Below are experts of layer 9 (counted from 0) of a mixture-of-experts language model. Rows are named router (the router's row for the expert), down (a neuron's output weights, with its number) and show model dimensions 0-111. Each number is 500 + 40 x the weight over its row's rms, rounded and kept within 0 to 999. Numbers have three digits each.
Before each expert's rows: a language model's description of what the expert responds to. This comes from a sample of Wikipedia text that the model never trained on.

# expert 27
Description: Colons and list separators. Colons after labels in lists and infoboxes (Golf:, Source 2:, Zip codes:), plus list dashes and table cell pipes.
router:518502565518527559518423466544486548496467478470467491487557534535548533524549454547465520561455490497511431578465537470519509452467550537449512442479557471511459472482533509476523503471502485501541454504501525512449515575467495517430553503469442530425476544536550546495465489436510503407470529513541490499535506524462419536470533479507
down4:471547550542531436554571545504415501546531471467509483470531516463507511508480461443508504528414482553525449481548499553426485461496503515542563468509531562522479560520487547500510545521503481467512533535505548510511505534521488538500528507519468504520523497452410476542412451557484425443557470507435486516527449494515503586469401551532
down5:463532456443502497516381439452519478483478495504545509559550502579460456489502476491471440477568476550510559540476489544530519492469509543474543479490470459507425552494437442504520462545486494519502557474457447478484480527591464456439484593485466489464478443586487551462451521507531572588531552477525496456581567482521461491433516552517
down6:470489508428467502534516507488515434481527488492492465502467524543467451454535453490461461479554520488493472566545526546516491510484540510515501549541570508526502511510473512409481451482500468529456503419486502478507536512445496452435587491626548598496523529516501467475517502479501477573564445526562486451489472587455535530468482510472
down7:495508486492522569563557503536568464476515481498511561517516500538476564515612587540461578458527454452492506500580524462499522495569479549458505518541513506464550525515471490449472447522502563468486482468522470469454474579500536519545501459560571480431515507509547449481537491482505513462572530468552493508477494455446567489531417445537
down8:523494547488562546590481522433512481467525522465489477539586552470521557474469502465505465505521412505532492492504493456524479367525461466491518465459514514519542518495454602483485489487525491559532580519551577515548509481461466440493491461473496500451467447539529458482491494497419470456557492442478399456520511474477495562535489499462
down9:467444548483507454515496420529468525527526514502454532432527488468491464509544537522457399478514516474502488446464508534469522503526482509537542444439462521467490482462496421431451484491434519532441546492473486552527521556501431487516592501527519392572506539499490555484444541433421476533447541563469485466517500445438535502469578494537
down10:442543497429443514460499474477511461488524545507580573547529506518414564548527515511504527528531452550479487514389599493490529523440455502472566448494491499420568466526482513496540485508496554449533547519566481484495511536475487507497483542548542558467581506423532458547482475568433467503449540495521522553500527516548478487497492501467
down11:502467472523450501456487546463499479471483493488469529485486489538447468515475491466482539473430440512577471532481452482532526436479527550393512473520461502522486497533498562457548478477441515637507471504512505471479532525451453536510525449551555483524470507550491492456609515460533514514510555465519521520544462433506435468534489525551
down12:483533502594473475538519552492494510462432543551471558406497453519511525498473526489499504550486450521534449460483492511456430477491435563519505535437528520454443459516449422428506543472556443463443464479475516529499448461542526433466552532492419477480520525466485455575478495476503486473465482434525460465493514447538496453469419532534
down13:518477484476542458465448495532444545516461497508488518509548398476460548498560541503513448526532463487482600531496498552532504500528512431529521498455460422548557513452517544508512455548540554544513553470516546519532494513453550509469469481419489424558529493460554447533428540563446445543498470539494549449506475471515458480549422522418
down14:517521493525529549547486492525486502445553499454520541517481483537541487474514482433531482486476517534548463570481543518498513422381520505515480552473528436482525452471442525458499458486565585546524450547485484568488460541558498494541488465464469540543461507473563507479573516527444499476453527530502429431536481530497427492485472479473
down15:542513509588487494491443498543499433531439506493540480440536466522506541497499517584491500448453559490537507575521532396403500517550490535473518534560498505529488579531505452430579454500453488447501502541464520533475519598542375510480519528467480564510496537505505489505484497495495519557546489518463520484496507509532482538471486493480
down16:516469466493497412408613478530504481497506525491516540538469465548425498459504446519450500480550558427483517474495474504548454489514599515522501463463505460436513481527517506496498516562496480556522576474448473604484512544415434492535419523561523521517547535498538475506487471516485496467506557545502524499524534430550465497502571553451
down17:580504535515475499455476475494489499492461415462478454478508504470472523473500440485511467465505483510502458502533432493541502483479508520468495513501511478506510505432603480457486396463504487527404471522495498408445484529453459405414494495549520574558493446471577479466480490519479502480426471462544479494504462543533445417499533504573
down18:464457451524511506488567518513465543470510515510467465494632455579460530483555523511491434551445484486476541497469482558466470493555483500516513483504574524555490542385537464428454511538509447530497482501490495496523459474546543453463539526464522476481474435528484488512519525478497482537437528513501508614505496451489538457565519483501
down19:513505453484480504535476540440508579451505509468449557473546462530498482477463515512454516480490475538519471447522515512446452499475502507521511423488508554455502508520467531593467501504540492540524473490485497541551458523544548366496604489468526575481503585501514511458512522439457504466517562452478523508523550549530527514529456522522
down20:461456478457448529562515584506621608436525530515476446553518447484516564525524437487417488527482548540543533493467539483466442500576431475557516465513549430522516491521498525458444469531513546485493480465484524460523530480476532479499553486466506499529524457448470523520439452555401450572478480504464487438499456488539454501500486463541
down21:475527536457511504463496522549569487476499531586484460518477574503530484422475494495567562472552467428489461485518576498492481527458503453528488464504524493589499540480449598551473441503539470430558535455420470565438549498574380540456445517458433517523487510500485487513514500459480505515533559469508479551520563476532464436489502484477
down22:531445559510484524493501453462502507538569466463477538537588443486546492537490496487554495452518486536444481444426486502519447464465496430480450583500503499524538468474367507471472472479479547496468496570482574429454549461529592490525454515507489452516519487536487542502439550518466553586473500499442490507549501558548528476455509446466

# expert 14
Description: Line breaks and headings. Line breaks, especially those ending table rows and paragraphs, plus section heading marks like ==, ===, ====.
router:499541537461475518543498458446475474571475530519472493508580518512613517540520494516508420554445498486471438491486546488472561502529516508468540462421593501492531499504526465486546550408473388479510475490486450531470492544487519534493542450458517517434499557530548473519456493521535482446446482478478510474546486504498443552482515482533
down4:524495547487504543521455539468503565452572542435498539536523475544426543481538495471547453522484484474595483472497456550421462485600490615457479480501510578515513507543556497471525458507508481476502455495469446498530504425478471570505545507509560502469480472491449546464507552506441456496509502589528451510490501466483508529494406508469
down5:527492456579480522446471468546381475497485539516490539472522558473508492526510490511460535474437508503520468494510502503478475498494458535528526487508486419529510530509555519464558438508493482509504518442501474511518491511500500504509492455466472497510490448586489486397481518498490475524502506474529448517457503490571487513544477448573
down6:543517457557462555529503485507560499506512507467511414486509532544486504523563501505469503449471520547528593447496467549550507478532485512439594494546531488504524542506550453453493500520421512566503480541476571483493516532482527517448483475463488451436417498471466502482449483490493503477525488449543437524470471510538452543454569531489
down7:519528518536495488501483480490513512463537464531541503575442523523547549491465563501481525539424544487422534517487563489587491480473482527485410520524588580482474481537525497513569481555447569515514446562469497501536424504505476509476500442511489450482455523504438482513453459543520464438449454538524529500417536522534461496506503477522
down8:561510499531561481481549532504487535516447481463497529533500481484499506496503473481471544372488428480598466502451528480474516538531544553539462487439485461468444492467509540444512484493502478478459497486469539567515455528462461468496507466507519446529460484543499385533499456451453547492493500500463476571485527515486467578510486531534
down9:492549445519470523460536440551536482552476490531539518483508460532484500511496467536567488541461453553519435462481485517511525554476478500462514469455549552552520428435523474439502509547533507533503528427462533494462479495528523496460510546490473550595596505456466516453513538452499411445509556562453435480494458421500459486463482511490
down10:543546468486502509413527451582474462483500511564544507494555494513417448401547496470554554534514468528476420489501482568478493480505411471552417512468479588497343507490494463529479487455502413499480484509534638390461555486519498461473508539522423506540482502542549468522537504578490502553510510545578463509566525478468552524528494514512
down11:529485486493513418530506485537488539497514466536485469511513496524552513492508547482535405536488485511568556538517524552447548464532512501532437485564523547431474534501517561505446509539515474498549503563485481462456428569501507511499467542507499551570414492499497437480515524442412584447552573539528483565545517572499500490465462511490
down12:435590456433431505450449481507542549475473582505527480485547545461499506527413507466506556533489489546554505507472497504462517511515609458414519441502536501444477459477510520508519451508551446570474469431518435500558505439468462531478470472490519476526438525538430533477450639532524518461552467468490464450542512495547437482528522521524
down13:515485520519492496356487495555450569560505462505529488510453484452421551488484510479490463463446471549506538568483492513519503497527459480484562476497519502532437506465464535576469520505470470494535430555494478469524571477521444504517497557494552488489533518537516472551492514564483513549445468512506521529536534516540535492549545515535
down14:516513460512453452460494512507449449530523511480539495528539476531496470449438503467430446485539492560443567544500471469564570525466421509561491524508562484498496482559581467514513497499516483504551486518476520443461511445539508578478389480509603524447529479477453443501556530466444501471479530591489529386551461568537535512486507608474
down15:442569459490492544513481478543541530498493502514457484551502470531452506507505541521492481534506504553522513489639491568472537432526488415494461522506539457554493514561463476508490480488462493481508507459437627474468494478431494505426505500523564469484511486474502460534450519515413596469407557466494438495529530500543534493446507555507
down16:598481555551468472495453492471538480450519426481529497496493518535503531469480477505492530550534457510533534507579403456555527473550545411533588526510522528521525446526514487469470485499454495583528542393537497509483493529475485561547414539504521517545502521486525534481477522443459503519495488495431485546551484507551414447544526522551
down17:550474475414567496411440468528481430463453506510541457466456560556450527501532493471542447519478499514575539474450482491422459465491447543475444517436450481451515483546528520507504468560525525610551509497446470421439547541470510467570518518574511593481479510512521485498494482557506510561484540467520597484583548522534509469541503467510
down18:479438465494523541487474494525462511517536540484483493466525520528539481517550472502453428476530595493459485465447503467499470478468509455468485539462450507494477510446428489563535453518435470461475486568469524513458495466493494473473469518474516524439609497476525489440492515431481475549477527443473449481536442584513494527503517473409
down19:487512556538480529459489444381514538499519497485510398591441557523455544530483476481481478519526436526458485494568486555460424415486516436477491473513607554517513488502505477544523480547542423504519489463466469492414531480480504523494430509492531538517554505521491494610529511523505572521451509517495464451529470492520476546510520523512
down20:496509412532503534436565537550446487546571471489538466469469525503492480484434459492452466546464491532570492501404512516498502465517524439497538463513477474448515438528519513487445438507513491421502446545517499541460582474441479488445475531535497535508443536509474479544484540566434510531537610449514412515469473482459466509489423477496
down21:562424542610451521416492501472496484491460616524513521519463479500505599516424493547436518500480528469529403523441456448469521480552423455557485540486561493513444483445450369535531575484469550448576505506487515467492536511527482518478489518550483516490469536527493517474538430455457513551466552409518513502470493469530458579484557530506
down22:494468517500551402478457472548507434456472533483527550433506532445449486504442568474484518493547546479444516539476486511478498485457486558502564468535509514548477540562472488466500464472497479476459506494469451496460535472433550495529530532539501524530508551470470475523525456518509475500482472524469529435435482432457510533524469547487

# expert 0
Description: Sentence-ending periods, headings. Periods ending sentences, usually before a line break or a new capitalized sentence, plus the == and === marks that close section headings.
router:528560566497476570523427457439498545483466483550437505413568487551521479560486519545495510573457480477463456546472552509469537533492542530484503490496478432505461475519529606475480503448525460435517493506512457496433541504500505588470494435531541487501486569544545485537496434555498499475471513488442501520539449528488473505475552487540
down4:509518602527458406495464489489511521515529493555556457558496544463478536498495498469509496475539512532479504508531411476439471514503522446477480454549551544503510572495469480516513498483511552421456433455527521438590548503582504516521497574465504488462465554564502474500521515547499545502433561535501502541497545486422422474502524482546
down5:537443427534524485516499498546443502547510497443509467486562566434545565494520528505530541456490521456502522465520440518446519460506531516475387454481433586502476530445511561522514520488536482481532531610517536473507458520466506540539437504534507512455461395477489555487518482526563485494545536572519525475474507507498524489558493477477
down6:624428494497568448525435520507463495501481452547521499518468498457461466480433504532500511463504533528436546409470543502577561461512502516552584520582462455480536541471465458573547516468588552579630492515468493512558494523540455561455496495494430527541583455517602552500517489545510440525562475531531493463479487445450499475494531482507
down7:435450436498503483458532501504485505531476482521487446469510564531505487548468453438488529483511538521442574502420457564519567412469530544542566499535489567528501498517508469449502494500487471495495488594518583494502545493485402486463606505525501380575492457490597509552443531497425532423437471535480559471567515452447510535516565524524
down8:453524540473468436508509418455505479461556509470480528434562539495524575525478485486487459569564573476523476494451543500469554523458512428526527470496521444507475612473444466464560473503556509455499519514575471530488484495557479521468480479429496485531481424427535470568499515537593504503464540487521524573547455539512530511553555503518
down9:433494509516472509468545508482571464501515506507499464532577528529531444473539515480478545448490585467537464484474541485506523532548521522498557477470488515421417515475477519533480493540521548500506504430464533478453531458473575572519544506484487475514494476554490558479470477482511472387472465530467476526428437536490490429455422450553
down10:469490462418530533539457441441544465491493522491500509458506479516451574530502588494499477558485533483516555498523482512497469478422529462435416457502509511509465470566425431531514481510480472551527509542527440447522539461449547614505513494495541561514469472487510482546484487532488545455453539520530502490451515423487544455551539518535
down11:471515446464498494491490503446543518434477413519485559467496379494458529484508538500549446569590613530520511565492499460463477505529471497517514498494496502504514424535445509527465517511496532476527541531565520475494527511490479382632423525529486581491518495489541536423442517447463520509498503532543449446497496537539550526475558522555
down12:534494504503444438476495529518473505574515492496524477495513545478548495429490472495519547478504437558511488521517488519544562481558467467507572479540513570536558563506529520501536528561475532464519527427560509462461540463493518561497451522526468528494580487492474466494549454501587510545436583472456500508454549543505454498550476496494
down13:485462471432448474495481500497534525487505555492478524533540536488457530498494516515476511577495542523516512502570540464445460504464568523540450503494450525507513504457485483473523442412483532500456536605453439537481437534583496470505453493491462492473541521490502553499495496507555545438522492532489466399437514506528441556488521540444
down14:560469456542464497471526454489488524573489439515489508572517470511498520503507473443537531545501501486510537478576438460404541497494512495498471586468511503478488474506539506445576532525495421492474488573455627464551542502552475551484498492506432411466524466472520523517519433544461481471490457454527469480368454503462543519506504468490
down15:435514492536490519522488544482501494463500532584495425540496467482542459472420497483519503528548535466549519534573431499515484447536520437475501442520544490488517480433486469598508462481425446538452514475538495478494531453524566516506523558525529514487440511473541459485465476463430488487493552478510519585510534541515415478512453482508
down16:490472493570502474598424463453517545540482512522554487481505483529526462515488473502475536533446474460462563563501532498571494468578493466557470536529597486524510543528543479524557503505490466402483498487524563508500509462539459524513529605444484530487479403540532523493542491543514495431531473508552436506451497564458497483463459443502
down17:482495450469509406577529589495461529465527562500555509528522489516430476521491513446456462586458525499482522540549471495490514485470531496439583581467526524408553476547501463499490419530545518460569511500502481585476529518501532468532538513442483446534479469532519484533480430505471453520480473497520535507466481484536545492546490512421
down18:529527499504518464477438534551462470549502470477419439495536544511503451558447482482478542425516515417503498571514482538496497451488517565570512536561515498514440499517493498428542475556545448499491495527538451502443511475497541449451491466538496491497484476490448470503486470474531403451528462460504543573465469494519547490577514466534
down19:491488485537517458470492547506436495518485512489499520505535546494519537474464485509489466485472590475532509445508486443436509464425484507483501594526476464517483555577511469503544497424484539477468627544508446544448454489508517450525532424456463425396506475487462518472534493536532513486494475484513542457550456456532536510457538508493
down20:465462427555488511514503551452522519490514458495507445537494471534523516439527536532550538476523452514516502533544472379550478527547401493436523458452460448553534479477499461539463519476575525437537492542500478471358577501494427485488577606425532520494524488558532526512460505546494521453534458451535477471402527552408521504503536456470
down21:566487554543520494454461511524458493502442496436523500514520502495510571536554550508456459472485491533500498524484487500485544535516494391475497493553492510451538478500532501481504476536588542340553480488539404417529542539399474562493557473505457516522442544509478535450547461521426518473524503451537446508478461470457548518472537578542
down22:565484467492539493552541490517464487500487514542505509565456529470493475457450560537581509487399399504484492532504576458535474577449521548472513499519519431588480444486503500553542476506522493524489438502462537484438516479486437478522509519469534575433512440538529508528564503521479515493524477492506447533562542508476490433447517445514